From a checkpoint of a small mixture-of-experts model trained on Wikipedia: vocabulary 8192.
Below are experts of layer 2 (counted from 0) of a mixture-of-experts language model. Rows are named router (the router's row for the expert), down (a neuron's output weights, with its number) and show model dimensions 0-191. Each number is 500 + 50 x the weight over its row's rms, rounded and kept within 0 to 999. Numbers have three digits each.
After each expert's rows: "raises" lists some tokens whose logits its average output raises strongly, later layers aside. This comes from a sample of Wikipedia text that the model never trained on.

# expert 13
router:377439572541516585429526534507515527458565406467491514526532554512514604495559480484470528498544526482490492579399426452447412518469580477531493571508424419475437486468474577468541532435486491584507495471548526497446532518441524479477478443430507572501504479542436521461551507504591475552569480529525549487584519579501498532555523503481581499483549598517441526437547437561555467453507444491503511541514470524519553525451342480553508501627540465553442522513511562445430551443403591445468502616594553495410487493536493488514496432521460552454488486618485517596444441469449528513
down11:512541571526572554529474540498593539470619575529495455520548527481501459541518519464460518501465534485490467493411569546558471478470462444523478415480571500565539482461524390483588452555492462435548484508546498449505560481438470520466426449370428549396517457481436455525564469524446610529413401453540464525389462422528528423515509417511436452549599533495479453564490603486466452435499536570555455453507448421492518565480546475505490481499515473504455504493495532548514512515504521600517471430527550584525508485517470445508494570488509481558461527565467518575587546401469564349
down12:418431436560525518537528477504564467480503534574540540525521562541557510480550469450436543576492473572563552563436546430493411445482536561496495467533506443512586424427499524508486554621471470541528624472511487506480491479540442518516452497522404571515552532532449587519501561428516443457480461523533505590495504408593495495526452431439529474486545448446523385490543453594536479556505483500497539506406530586507448524465433377518558353580532452523429524487480513458509496543510634530482500521475521481548503454529502496578486476467590487498550426496559525627516519531519585444
down13:472540581437436416525440522439533511533607551492521478506490482526608528406419497547488514564510536420465531494503533399534442445469535511433554521514492522505521475561443457465453455472461534441577432461520490475440548520478467440611435527497442464441548483526365454509502565577534508544476573546543481493418540557576511576478477442443512474495609481524512592432520458549467437489534556500409472450501459598549492529493517570546457457480518522458412435463473489490528415500519502434510493508529561461478572407528462568557389543586422479511422420468553486568415456463462466554
raises: "it", " =", " |", "at"

# expert 26
router:523516477495426595515413566459541454438585593538494489467511518560535525471438522544511573535546492484497557522516483563497498587534469499563569423525503514469586486491538446422516498471450555447534504476610521513458443526410475569497507553567550546475419556509441470494557576464547528610543485441512461498424446483547584563452476459547577463487462414539456584504427371555510477562494503522583422458416405571511554468521507505529438497475412530583525407497475513453487529491544523530597551478520515612519419445476479437474472484434416501499425499465530521530536577458409523543
down2:534523474594543378506598464536580485492482445582444566520548474530509459453667558497489507532506476531487540481505548530502443532474484467430480573477493518544509569596528520559496434516435446373446359458448480531518512572430542456482522431514502507529480408476560426457469390501525501472541621514640457490490552544488475485507555573542417476495479564470503621460471494525616558549509435495500526532532513450567472453489578458521513479510436491451609444527497543425493526514442520485513478544532504469561489566488468471579517509504527465524516492479508458604511459521479610487
down3:569438433548509539460489499465521494452479425545503421556506547541499568553504440523428480494534397560502462473565509476530412457408434565411449519450441532617483444531566483453557664558509477463482486443444574517538496526487471532577501560561469628582470513446545458527559417470530501521458463542531539518592501534526575527547523530514485532487509514564480527507469514545570491553581521492475512481528495465509482406490538467528503510422374471475455422595526523491460403438577561410485530501483494514596519563491486520470453497487558562536495527503420416537489334517502484506
down4:423412437535485513490487467535567568527475514507433525479514563501486574534531525497527505454482443447448486537459405523483593569563505495503548428560478490497612490533525532483453549495500555474538425454534445476497328528491479452566423426528457490489459554406505541500505381440484478451498553460431513595525461446587450470538460431423521600484469510599527498561562512461436425597474484443433582441442537481524500483459457479476535489527480464485378544521511501422522413484528515475445468588475497452566486434488541541502542586423561449442509497549423482554537494387433499533
raises: "-", "=", "d", "ified", "ish", "–"

# expert 23
router:481569475508428478492496446550515486555558579485533559545523502524524517475576492465506520459492558530446524505480442506463417492493483503510529504470480466557444589585555536346527513532482538584478423417404499527415533498597540366542582544588485521498478549544644534542544471489524507398444599502485479445422476553472530461452464452491480430507432445494489560543515581593531559651412506477515460483506486523507365501466482473515603500478529396590524532481513485492528561523477484548562540476513559433488483566467514535480552488528469454456445516512568599532449477459510479474
down4:429529467503457528556540495536490543532511535469436428569575433445546493551551508500528574441448473553460466484489453555474496464552614545541555469464458525527526550399527469520555508530575550495585507542498512430602470522518482559520409519473436481492565519516501548441538659570524545475462562550501563531473541459481392490487556559421467476506526566454542510486433631528486470397496371549483447436431519554560502467514480414424498516537552467484495516351524497466538519480371445491438558501586542463530494476501533502540582576547525481494438532570523460525505566526518470436
down5:548444498411458552521509470514473545412573468472526426471441530436495514484508418447480521530588477529500542564406423475477503477464524483484485463557519500472560496498468509437490537527419503584358427493531536509464442465477495481457541589479486633535450551532533526511529473481437533582466539584502480468350537538483539530532494468487363486515579537461418575491473600503545434519394448561571497483523480571522448465565501512499540587484553496421540528353489579471554505473517540505502488452593559565516543423508470489489569497496502536510533476476433530475467347501500537559
down6:494507574469470486459494425542467508432574410559474477487497462489527530523444458483485452491538415478484465561555569531480431453494464504565546451512516483452473527460529501429544505553476523455504557588487423502524456403506578486463462499395535416451473541495470493468448480491400516472505496395630516498501359524412495502564484462573596443451459530462439578476503380492461509465562569497555531423492582502554528440545603546462556574499522563430524510540473462497543559549549481499520439498589490528502527543492569550499520463547611521516442566489426378420473511547545409572
raises: " the", " its", " of", " a", " their", ":"

# expert 5
router:566497566531474474427607472502477542547479552456425589472427523553495515455530471504440549583463483499481525502546520458519533530487573507488549517458493527580474508494515554455502424445541488539433488496470571415542504514570589496485559508560509529593513377573549496565531511512454508471492470505455658527502450487439467512507482495515528584505528433460535529536467444403491493541440432574454404415376542459556440528449567528517512494400508573503466511590468479557579521498431570523505413483548424473564419441502512582391531471522491450591501480542495520415413585480452451504
down6:460533540515443486548634442529597542445524537545525571534537489504534537492536541410545500452431545510464524466500463496407467425513467559557496408474566581592533476554498488523500521553380515619456475518529526410496455447499526456509542544519500524550554429429480419497442545467554502420443576547627534501480453465536511508548439525409467487472524525418551440448482535585513507437520376596445553579548525499478497600444486453425512539565518506499564513558462457579474447531463473555524479510504456482462515596431545491436504473490486459449549562485561501538467493533562384551
down7:450495381526594499554587532546512478523466512564586485577520506540484520591521450449545530464473568412563491412506436527595509530488427532553476466466427549434453542510538513507516463494450553483584603457453457454488418480576511462552536531510488391555505463434473450501584551536563488568569481559480452464515485568533462468430424472464442524476575523421465476471540500503507514443468495506521601472527490456544579471470478535503402483479505398508529433541435480501536501520449491524538378474560388483423473532468546486469428517512508557381489503484533521529441683518504465482
down8:545537555411516505451576511389521459517541562491429528382531486460488511579358566506449524511533495462460437536424652501438550421486525429448497475514535435462571503511525497569555493499480495478470464485477439551512557521541468465463539477622564573446553474413500492482516580492497493573506508498576444482496443477579422558500523463485559463435465446424569416484548486519455520506629409389555410530520523567509503534524473482583476449568488471450439439533555497474537469457443510546459535554494568406508509559495541480453563422506452589536492495519544509491541456482556550519
raises: ",", " and", ";", "–", " or"

# expert 31
router:466525490516504465526438512508564456543475476521398519480491475569499478488536547462402490594582484584422489456398564464519533459440477452504512450483547499535575580492461530624467503491503458505428493505479475516570444498509496535548538504474428540565467514492571548561508459549361459569463494488510532455555561495541509490478558468523535559511501450519597430453489480503455530530602547447460509492438582499560605442552507481582523423579684532422505507376487515493500471473396491501505550548531517581392500484512527610576523516530559502500499524422405566469473440453512511491
down6:520426461560590568599423513518546474529564439548462532484439401588527438458558431526534468584436528458548386573474571477576460637579546456479412478547545480468542473446526401538398516505573496480586512567567527499559525408522552523411468457456434513415518489463496428514414472509487503500540524513471501554467563518490535557443468448447442522514497543493500459472500451526464466467493390421515615476652476553509487486467459482538518521539477540490503462493499461552554498588523477607550518412538503487563494473522574509458540450479500487489454505539579469501481432471524499536
down7:527546443527503531468351393444541589490496471440453534512514432556446497560495467604538523548502545606462474515404507449472502552587489459415451499411547518530389499558399512533525543447495425479477473566503440467378455475530525485520489537499500486582578452513474472509507487474424505495514634533497446532574480507466412575531426483450561532477421488446511461538520450522525410546435454404521572500531467548493523500498396547567494588497476483531493516410540468515482501411506501450525472487458595499461519419502394525559495538495508572451531541522482496572425534515526490597
down8:467398427481541569519438464596525516521480479524536540603447510562454449504521590444502523482527430509521489520567471477553493464489588602454411526494465476595429498531490415535508538446468472482455495485391561502491518493415530544529437475439459452524502552501534524447442447538533503533467366553467542507445525391426510464398458495450433539519522569523562547514453517508446639503526437415524577523491532601498461539506446469464494555518575499435490498479505485528583478441496521456521569523532557455553541529421452489654386483474481505494427462445571606471496485502533467494
raises: " They", " This", " Their", " It", " These", " His"

# expert 7
router:512459467487627446482653531605515468477459347522503516488585548471469503485602576552470488489458463531562516499537560578555437443444437502492471542546465503555443540397469513534538531410472442465475480478600534491480477483414545445496556427391526513474456595474433412491449506501510497599510487486449489590496495536532502467523565499577429505501475519488572633463464432529499538509517434567516560526546519495532551423465443489470513499569372523470526426430445514470502476470566572495464477515470443533542470517504547488491497478507469432423523440430447472527541418538559554483
down11:455561411541491485507424627566532504527553520551485486511534484515543518443553516554466533538562500547543417497513543531490430396441474447498488477589501472592457393437528526457466529498549511478420422484556520558428491565576554530526461542439482535450505524575430472565557509519493388506426480483532416463361595531586485527541472583623481560463487469518468449494470417504442396505579448531466546509462551539512501538506513503514464441495465499500521524456540478459444483529512669483541562560529467625558555489507530509536499505556481506568493529471461533501481640533504491507
down12:466465462499543497469576618459462504514615503635563485454453550519567472504607542500428515584494446444446439615472529543461369576450533512486492450530479528532524499492512538467461495492510462468609490524552566516538480581493520463424535503495526540401461470483552521529477517511464503594401527547527501490518443579536571537504567544575484575539560543484430505457428422508470558534505481503553569452397508577490469476539499491433488551594479535531514463569502387605494545468451562558485449522480493505447449461528534539598492512587448528517422475451540483581436514548450520425
down13:504468470588402465551531437561465476458511578486499580420512485472470578446452529512591487594504501448588443536525484510496545503525442565512506414504511449399463464479425490487501479518484415554481436541515541536543468529476485556463510507428538595588415535474448490386418574480404486558517510571528505526466586539441518520384486489524467490514580486498476543509462583506540612569481510524455460466596484397577572594502419492505537500518537428546542585479555469438510540470414561534538595486535553472471588500478491507510507483510542444509531457530451481403479517516443516374
raises: "\n", "\n\n", "  ", " Succeeded", " 10", " 12"

# expert 1
router:509530451490499527492586537498489578499434474436442502464461486442459509668534461454501554541386520406545375495439518518483463517509559435444510562516482520475541438427589504442535550593505555436517549477540557458512520497523413430480381524505481513422446483444514441536478488516520524517436493537432515497469492563469500485493449424528499487481473525526464559449499468499514428517589520555577456521495494449492519529550448643428480502556518516482522469500532466508400456387500612472519627501547509583435529478525468512572637526550485521526430409462484506464557487452585434470
down5:584554489542504471467437489451462533499558581400475510413502452549489537551536571534543529570554516435531495557415480542416496554474462440512527457424521570614483494497585478481522489559469532530479484454487514567510636405451590510568511454512489520545518489559443474494444494493571511458472531557464369493488512389445534500487442551578546428513457453483484500568505485543466479526478397503443595512478457490378490574504506503627514477533428540519555523608438573517552509447479499546493505512481439514438510502406513535485530460469546545407494544471603577484444430548548539574
down6:581479602478501513455496509577470475553550449518381541458427534386538536492531420528446578508489508493550373540478451547515520511557523482493473512503417517460565480513451453530460553615575545511482518481524440454487434523560554495577507511418499536561552504462527495520434547518499523516464431531504418528504533573436501543495435379473521512560484485448527676484431458402543495464540544482541505493419502447447497526500552474458463554463432544479420389485512525507434560513394529546512515490526457413529496559462521504548481628561537495472533507443518527527429642526538486443
down7:437501493476494502543511495485370441555459465438502409559506522560415501551530523479481586394525487472553558460444419479467480460452536488433530511579528535522608494580572487585477534556470558456480507526539460530569533618557457550431505493514495479462386428421561539480533411544488492467453548557576490506458418519516519560542443435499497503487474521466545469462606393473488489540455516597564550447421508517545539471536505506539507492482537478524537479592411461553557466548458546503559496600444569476649501500514480607503502450549485456436550462509562401506451446448489518492
raises: "st", "r", "ha", ")"

# expert 17
router:551568387568412531532412511550488549413514530527595489535508433449440425510492466472519412461511433474542492600515505528498450461421511454511582561483467537527486496479472478463576522406518399487438483575492522433484426529529431543556471472447524494504485416501540500523498528393575467429436542472566523463486468442495383493417524534607507477491475550505490516520541450509448610507437438456452524488453559539487413447545532520484503596428646509523446510500530459463541516477490574483393417493465462579643512561438440482452492436478472530467491532476497446505500475473460515445
down13:411424538466537499511600431556457584575434443453462548575597478507446516508467496555461494489401563491438405551468536404533547515490445476525562520485487538537460556497452481548492459433492410475481497549533398415609475509631568469593563479492464474489537521481526503600553453474437452484502532586325478436470552521428511534538491479557486479504466444526512534488557562507410578528604480397522458542481457520567566489503491486444502539530506561539575476516505492514472423440429544424438551461572551509456531503497526474527502551489535471515570566456464509488529444526462459500
down14:416466443498474442565580544436544554501455549523433530444467395544545579513516513468489431429450446525487468578488512473483452436504488489452542472585458502550516448435548524477567530517526516491463415447486499506453418425504452432421446556472617428533536506463442491558419515605484539464435497479496483473479587551509480488480456471412514418512503523398469483508533497482525510532507556489462425502580536574577506461422562551411491540564535382530537549496480483463460545570589513397449556530538444447467582557516508618541522468480443596449550537446525583516556484494496563584
down15:545369524492444555469502538492652503493517559494457481491444475522540505474506445472537558553478565469513585499536526511605479473483576589488486524605484492510474498470531468566476457514470501511454432512466578565474556480431473504452499603536531432470546581568398464506527483476456516552499446485399437433515508527431536487469468464448520462465537518517448487413356414596483445602532407495474449475465448467495555550478554540606541495543507455513415497500390433499506506425494440579489499546515464450493477603520495483540596447483472517517506480424620527462452524528539597524
raises: "-", " Phylum", "br", "bl"

# expert 27
router:526483575549433545633549505526555510465451577513537558515448418446456492542437614497532467494481489451529510416548538412546482523486518561520500552501588580568585483522472409482542397520436462515611486523420524511604537463439590489470497454458511461470510428521422457537466545498480558457477483603519493480438471532418515536511503527496458526628443489573501414552485449464462515481474529462486408526508467552418435510479580471461542447528502583481507466439614542547480415487512486577502484479520389458498528569461478480424511581419514465564477529556432478478503547530590477526
down6:500517435500479493484542554443459508580504507404506524465535537474545505500495441472494537538454529622379487446427453445431464446454560475491407418572533510579465577560437416529500496483503512552445524503539538489459521533634520547613479540426550533509474517507552502485463422554449520452503511449536450397481452505533444496484545471463507437513566533489494495486492500459510608482534443483539526427509577402570544513623431521457506524486513478468455550443449522447485486448518520501485561395470510483542446372477494403526605555467548543447488478593426469529457431607479534399
down7:641493453594456625541515544541472494459539503516507471538475505650478451550476485570474508445494465542543489484521458565473496551441522543469518555496516545543485475421355547472569558508596489450534368456513491511413440474459496449501510435518374466466533589488416481502455484517558491472625608503487524476487620571531428511543590523491564437504497529500542515482469503537485439541525515541440558476518538553468504475486412449514517514606523538558579578441487466460444566477478498432490499498417471530476561514587515540585467430523557510505468486570478573518473483483558498479
down8:477571454573487531426605482493423448539546444586557543412446462496417543568442446469459498570504474525484534556507555486429579525520451496542544484485517573538485483548527515551470447528520476500455526509452520478552513519592466467503529456512532552555472382549477516519583511560544485472479454452416519550512500474540462539625504526523513505460476426607440508478493499541553600522475592378544455449510548564541512496479541601492606505506453481479551538456573457587535520541444494523483478493517452499473458568475613445600476489568541434553544539397598528631456457499504510592
raises: "i", "u", " ="

# expert 25
router:490443517574504460483583468490517448562491610489458499472502483460587467522476534452500488533511518546504510500400509488481507502517448543502469535456498548491572527584405520478534512548470492491473546438551409530573524574522518390470588559394552535375509481548435494555527567462494601584533440583479482512498503492557523425400446475475492531546504555578536592565672524482487475534440517522512513430441534459491500426546545552461559512424483477486489473569426485478451494551547468507457457467444488513489404635447481378580452472527518542518546468461492515449467596604485513489
down6:525441520549568489442480517448515466499487562485502601403469508554397518500564547486571447547502459608512619625519608461510427441645559479489531546564497434498425498455526478528507599510400505601505552477539459494429482575473432483443522473468393453559489542538531571585550527490496506521526462602507457453567522540489431473540513461474472511370517485481513540494489589554570471390529521460499510565563537499469571508513433546497492525481518466494557511543524505499474483462536568526578486460535467495503438572460513533559487531424512598493519440467461453537523588505444536416
down7:469524481527485500426467496537539444528465462463622530429462561518547499580538566444550540546524478453457483583476520434483521624624502445491529536442441424505515554556509505517537457440512456487541471468595564501565439463445562472442457517557484552466539498515541373523424528539447467525482517491380480586417515478552471460504469460492465518519497556568573607555448521503422539516503450393437506489433483561483442537560516488528516493537479534535456505561473483479526519575476564466503466637496444528467576425627522434464488460471560533373463506467463477513470627508449467536
down8:483429481553518552542577499400469548522463575505454568559472579525596497484440506490494400513480520433487494476436452501491522569391503410515478526587500532569562519451598470553479422537467501523474524558593464444493511387606440496471442556449459559543512458434499491420485649529479467427487467494446472485503649549519509468569485518563515496507452484477456529483451483481508528536504499530478580526550535547402531487549549481535504494540444469503613443477524537419427387616541526484569482449556579497464521495536486514513534494496552460473567494569443500544505419460527496612
raises: "\n", "-", " (", "  "

# expert 20
router:429594465560549557465523478563525493588414488532508476472550490524584469452433482589528476548505505446513553557596520491501543456569493515526565467470430502377464426536439513576534562453507462502496503603455522488514450497472473560521513382513445452450520549566542520560440507466545497514542497447524319413489475498444473440520560492496477507457487489603472472506462571402467504597467544482509490545483448537461571567467460544527609452601547516526439559521462407556557488524481540454507466560520425492495534535590588494453531553515548612567505513582483512516473559513569554505
down6:452448568450492572518486442492546471377473541459443521470548455479526609514453544453478457417446509420529447508503420430438463495557508484496470472485471380494522506492495406525480466475592444464535499457502491501527447410430498554442503536503532338469522459462502602478483445460498529519456439484553492577499556553471496570388535479411509490552435498496474569489467487533641452526575466491478480533498577507492547549508531528419597475531567480475481462633469592557451475394439458448480432569599470497608451479502470481562482485525507496474513467480566457444521584483501470502
down7:509515467512457445468411576526534555405496572506502588472502520520381480500508546588499475528475496471433440514458502490522513512371509450500562609556481523540382517498452536567401517495560536390538487501537445408564559509519506476524500582540402535514533451506576489518437546555495442511497510403514548503429499445517549502433474448517425555454594453588456414402536446551587598602487575495540494470549482419493548524550494544489523503458433496588426488451492506464516424575572493483559465491514541449515574497467433580510463450558556518467456541522521461501441470570492485457
down8:512439509455433487428516585543500447387556483492499550458451434520502439509594535513439462504480477512531482523562443517504507529512429554483435476581498565568544576532494409508547369497533542472541488470479519496491458586571546482514509536494277541535422547480372495535510500502497395548526468498470586491552456436517461557514509471444447502546444534414540459452513572446536505502501615432363505451481512516542487559512573503501561508534461529499435447496475587452508469529507447506546455470487452417527498517404546551473461463517432560500512469443560474443573602489520496486
raises: " the", "h", "ls", "l", "st", "ho"

# expert 12
router:460463567547487462348513491441545531503445498430560553402442509540526483561499408518477511466492502527483527332495559467532539544582505486496507448493589568443488473444533437435506485531553541577457497457408517533451571468492525534500417466527442498490417486365449460534521502486599460497536481475556552493532527515543598478516511492467485602534578382457417430488544585465469546512480557558499523557492433469514393489465594442475482487416462474514567577500463462593474506448543557520498471542550443550433573545563512435549469534455553471447465512500523513572568451470532494519
down9:464526461504556461499539488506563520556486407543531583598507450601455414470489559540542441421496483468533567535479385474618464436490478521604483540441586481479566518489467529524562503484526579468526473466497584500518507528435496513524493490477449485479539458438540504552481496445505559407474570577446520426507479543499544508479427459445529420545603432487441510455559415556509445444549582460441521461469562467491459515439480446480458440494554483613569515573574523521591424536481459542481446399512441486474559492413535430594520477441522438457485538459391500481572549573553521516
down10:554524393536482563460524533452512503464468384500552615517499561389444458494491498462520542442386412516460472406543490484395520622475413514514589495450445459454537536526550602627422522482565499456481525520457518553434478492427538454500494460445505518467441563463545503482452537506483438458511481432500579483462605432539511514449539419492501583484450549510569558435488482573450551510555436501565526491478487512473588505409464528476495492571554504486562544526413486555483430592536436464552538524522473514483537529570566434529471477506542509569456595483585512494482518481575558496
down11:494518493524470534517494452591615406509526476551522517591531488606501519417491515445519560407540555545466491552443447482447507496521454546527437526468476479505579438458432575544544420472552509501475405390515412539476551516442463431438535483514494530464465520574552587574457586505492558495478518470434434477507496418484469575496532483495445450506433480385487549489441521468439447461573452383576530580516508509545432510450512453456557513437449466520414483422437492564454587562486496491469491542579568427529429415506503494442533532541454475549484582439437461471488491586573436492
raises: "\n\n", "\n", "=", " the", " =", " his"

# expert 29
router:483474516521467520418448457515507490460525559502409516463444461530533469558498513513634517430467595478540551562437481573520522487460517509558494469465388415537476412496402491535512508514423534424398507475553445467467380531515516499489478525474568419602468406554504438492561548531507510520526480491534465478588462435457491585539534564480458429536516437481522493493570583541506427537556534504433487412613576447501490439541591417528475527474504504506463470436498517521564495481543397563447536471466460384546451565574506472569507599447542530456501421489466449551543536473417536458
down5:591498476455486459555509532509436522530525483434526514520503504445432541539482465507452443535506456451634459519491493426528505430463451511519503572440468443524407485527507481588508473487523504530549622427545483545491468492495519520504596586452535477429497475462513571542434494535459544523651473550480501446517499444578502492538492475602549390448527533526546393580541607482435369500472624502469434548503510513499452494454495528518468528482479528485471463452522551428467515560591452584493500451483496456589500430425441474456393462443465495491429508523461433575505612607465497476
down6:532585493544489444568537521503573506448457422462443485479405566531510603469488449435462495479506452483546443541564455516519477471486489510592603517544490475566539330506440558528512549456461548530499521510488465551451567514460454461492488478399570508453491489520518552486518395517456461496561353500460491528494541544504450526517491465576560466482555405500451511536488551446502448470571530485532412455498688546455480447489560480469570489489508526526491451569537504539422449572549428483553500456510462468502473486577450510449409454495403529457464471468520539560581645469545456490
down7:491510473520613462535436570426493485453514442467550494435484556511479519420592551581471468453501443446567600467555527409579465465513486445549585490580511504510493371497482566525549506408540505502496484445524464499489576424580534474494510503468496520447470434585435472467578500579487494462553512611595529452495401486548399541479495469510469497562481492422500541529543582478508418512463543520493465529537509539520441461486472487564507618526444499531585476437519500525526530587501581575548505413534511533514583576568522454476511529538446450427420419435470434596516434491542448540
raises: " but", " including", " which", " although", " who", " where"

# expert 30
router:576507557427526493450507507483583474469408442549569432504449485508573451512564483528576444393558483487471604450451535534411473605485486433392465431565476515593484528502577424535470449536567499491498503565510491578500430549482460444534546503544433571556594512568438540542449459411531549471503526496485484581472529608497512559511518455444398483423545552491431467507502587479570443487472452499404440565548466558565519451636490504540506452495500478418428493500427543458534494522500480555546543516519544472449471466502578498427537457499502501538589530470545484418494548447503564513
down12:469439459536462495530613462509564597511478531457590459493521481472544450473414537464475487534625553460493508469466489531570549559455577470407441463476473487494549600558505451468517492464443530477492524528548489571528535384520512543552479508528434557492559527470415497614478523500441518536480568466485539503455549479439443500474547497487626556561490442449470480551464522507527509544610516426506523389528411468548506582520512425517414373472463521583564496433511560514487420416480502526483494459510471560521465391505523428521519459536537452489465437475389431483588438563517429549
down13:498548507528476559575613455446547399507592519513489472457474483481464580425434478479450479472526458462398443507443481506564586576488525490497528468519531583488474519543509488447501545513480470430561517538470509504551511448488516444618537525478491541609521500382546626462555580624510521454498430442432423508484474413517422527460351489485506490509562428522492454517502525554485560481492464522421473601557506434465441522569448424534577582493483520529484420539402456500435488523461557521460577537556478532453481599503459490474584541565532511535551492479504483504491516398467446495
down14:469462562496504528470400500471516551527458512450387502501461464515489533448484444511448412550478478516495456488476466449507532402475458505582530635569516511523528535511557520554493583479511483412465572480556424483503598503530524560430558459512533507466452437428543488516512416541456467448529409524468459527593519423590530501517568642503457392466488414441422438411466546539526467524565543534582528523498533470508555518471467604606583541451618493462512496464456569545423498481486507534487449440489487542488521483544489548449505403545512472564496465501529511540485343544438516514
raises: ",", " (", ";"

# expert 28
router:580352441491554541538535517429519508531495478530545501499555488491510535501523457524459504573525489415527554601484472431570510515517434347425519451432524501457485550472519570483429522466541453454408467452591402409535435438583469506491532428517491542467461466555456524471517442550498412525520441581484546462508513491574522508499520515559488551458527486429488496465583516393433458379500547436440491456482550508451524630456503417400477519531498557487493549543627487605517519526502452463481570479457435506499497420505504485448494462534554470478510398384505528514482464472449524503
down6:547471458529499516527449437563465444446443433542531488590455530486484441566368415553441400503573455463447553531513504450466533512411532505524531515441470487444482486523456405437509510459418545538527492418444347454472530493498602491465493509521512487458487489444479493367421551524522452520554516561482526396491503449383496591496458511477552495473463524560511453480491434531486483524472471612453443545408481472416469433475540509383515514455446485515555482489437461533390558460544532498521464431466500653471508545580488524497447484511562513447548453495556493466517500474422486569
down7:544523487528510414441574511512540530504489511446504433424534507443407457427484545451493453512490485544511506473489530508524450491499517457550477503502444590428487496435475557486486563436513446395541475497535490452506496573518441495445475460521628527440471417562551580503574376500390448575516572489481529481542547476489543499481565490528581502439558463513521484537520534480493413603373481581418480499580514533574464596530409537546537463488545460430562621496404488548449462449601552406553457437486504574487496499431480446519570418470469523468523577516492504443443456495417513517
down8:421518520502434598509563452558475510521441507406457452581554506478548561495501566494465571493422538528545524498470464470506529476484498427558545519556471429356527501456384506533491456417552475526519489540492580522565523469515455540467541459341551445407504558501593457534540508523456532497530445521531414367591444477474414473435450432514500595557484519459515522493532478513520533449523560502431484533475523531541507425497484500468623537439459397466402516484419476514500522548468540666405508499462451538462499449501520560459505555521488450537456458527457487527529482450545531520
raises: "s", " loss", "d"

# expert 18
router:511455376476457508525541512329398505424525497473520437540464531448417521582489514487522454444529481516596488517481619518452409549624543518558432502497563461553527508567519524528470486447422469442393557443491593594457547457471483475521497529598429513556456495512447451506489535499490499563505508403528515396514546489484445449538528486484466431542524549516453536480469555543456572585529495425540468537449550515517496491490482436450414479457600471470531483595489488482542480565485490448557452440501568461545536434503547538473582382464512488522449547560600442498521488523442540498
down11:472538551539518584530519519533553579437578525480519575460604449419482534525463441480548541441456482483527517473507521489508505501407456532502427541552434494479519501446536580550562515603426524470417553503531411488446533501456424520522431478592586603495536548481492503542488518466503478503600621426629501492508461578486439476448557510572506440472453529380557624483416450518492543440439509504478527428549477508521571428508528474502418537473469490525481505459497464535565546532551466542440495438526474501489498561532522509500529612589367492419527494511528536498518389542565517543
down12:548412480529525484556519458553438458511551453568427507478454518615568459528511495556529427530530464488429478535473512479500556481540529498495529550544542542541573498500561595554539473480385489470510448515455512492486615464509488450507481514449523555557494360406497480537445482510450454484404490504493477578450516576517453523592450504497453501561490518497516556559456484491430477538513570439577510486469496536534577566462546438527525513548463568466260469518555500499455483452509436511575443517534621453454489508493507535492363522492526536505452460568634582525523451500502495454
down13:482521490492503581542456491594470450545419581482569527503485505517446457474497489548613501463382495516451522511565455507423578599526480551534448550449516433510533581562547414556521443515486488520499621462592505420559539432500514620539447568426491461394505567511477496503405488535417491523600534521416468532441532516467545492421602519463492530405484492556530528428482502586495536432494473490545548499551501503533484496531556515462426464502563515432457467559546515424486525571407553499504505482581509504507474552482521509516549540533499489545498539437650503463489536440544497366
raises: "=", "In", "The", "This", " =", "He"

# expert 0
router:468534476505472512635439497542476489534539532414461520486470528453460581559610456475496632553510551516436442530521442503455541477475498472457508562534599466498441418467486501520487481466435510495504456465400487525567481499544475584591512559447501527513544570578463440450401431523553452449443493520540590573550541530478571521503532450581605495450504588531576466465528429518494447518577486421467457485491555538540415461517500550506417520550433436474556473439528442400518508505571496521492488490439593475459530436497505405428476518607543473503553416530583556406456496505529558524
down3:584543484474510488456492540525459532498386568525569612487537514473543495461522468582620509539553422562533466449464493556558427512401500531439427511484483445524519537526508487493517600526470516535585518461483555486537495450419433568450476532506447526421510467512418525502528468509488551415504561554461468468552535549480590447518484498514527519510486579527454439507501464563521599467369464594435519475513495457492516384483498400484514488536478568552635589573559409483551542496513536529487512520518512430506577401439574561547408404562503527469490544486469463563512422542554489548
down4:480476527441466478514520553492471503551448572421457565519554463577430502546500533440490498511500465470537484502498495446510524516587430484512484440511475447476493547551552417476448433553590499594529441553535467507521516484485502562547452593463533434572500493549548454510493501444496574463562490505489409408552500523508454620567578549459437504595470533401518389568515467506530616513477473575557536588444447533465496448419461526419458381462464454517572596421479466535520438434520515458466488575552416443533448511542521532486516529481485577528474385370492454504470511481430470580
down5:481612475449492463492524388508470400460551424440525460492508494539506502498473568498530550496450472536492452549568530513505462585576526592478469534521545463484535516527500474540523492486477567444497438531467483535527530520555553500585491497492556427542419507443495465534493442450517422617567444427456510595502557503378518543451514515550514544497554531537546602525474401409559532475522475513467505466484450484471472535439425451383537609502561539462603390525515577560462423485475481497527509464528517434511474597550514536481526472506500427511591460423438629560586617478477485483
raises: " the", " a", " an"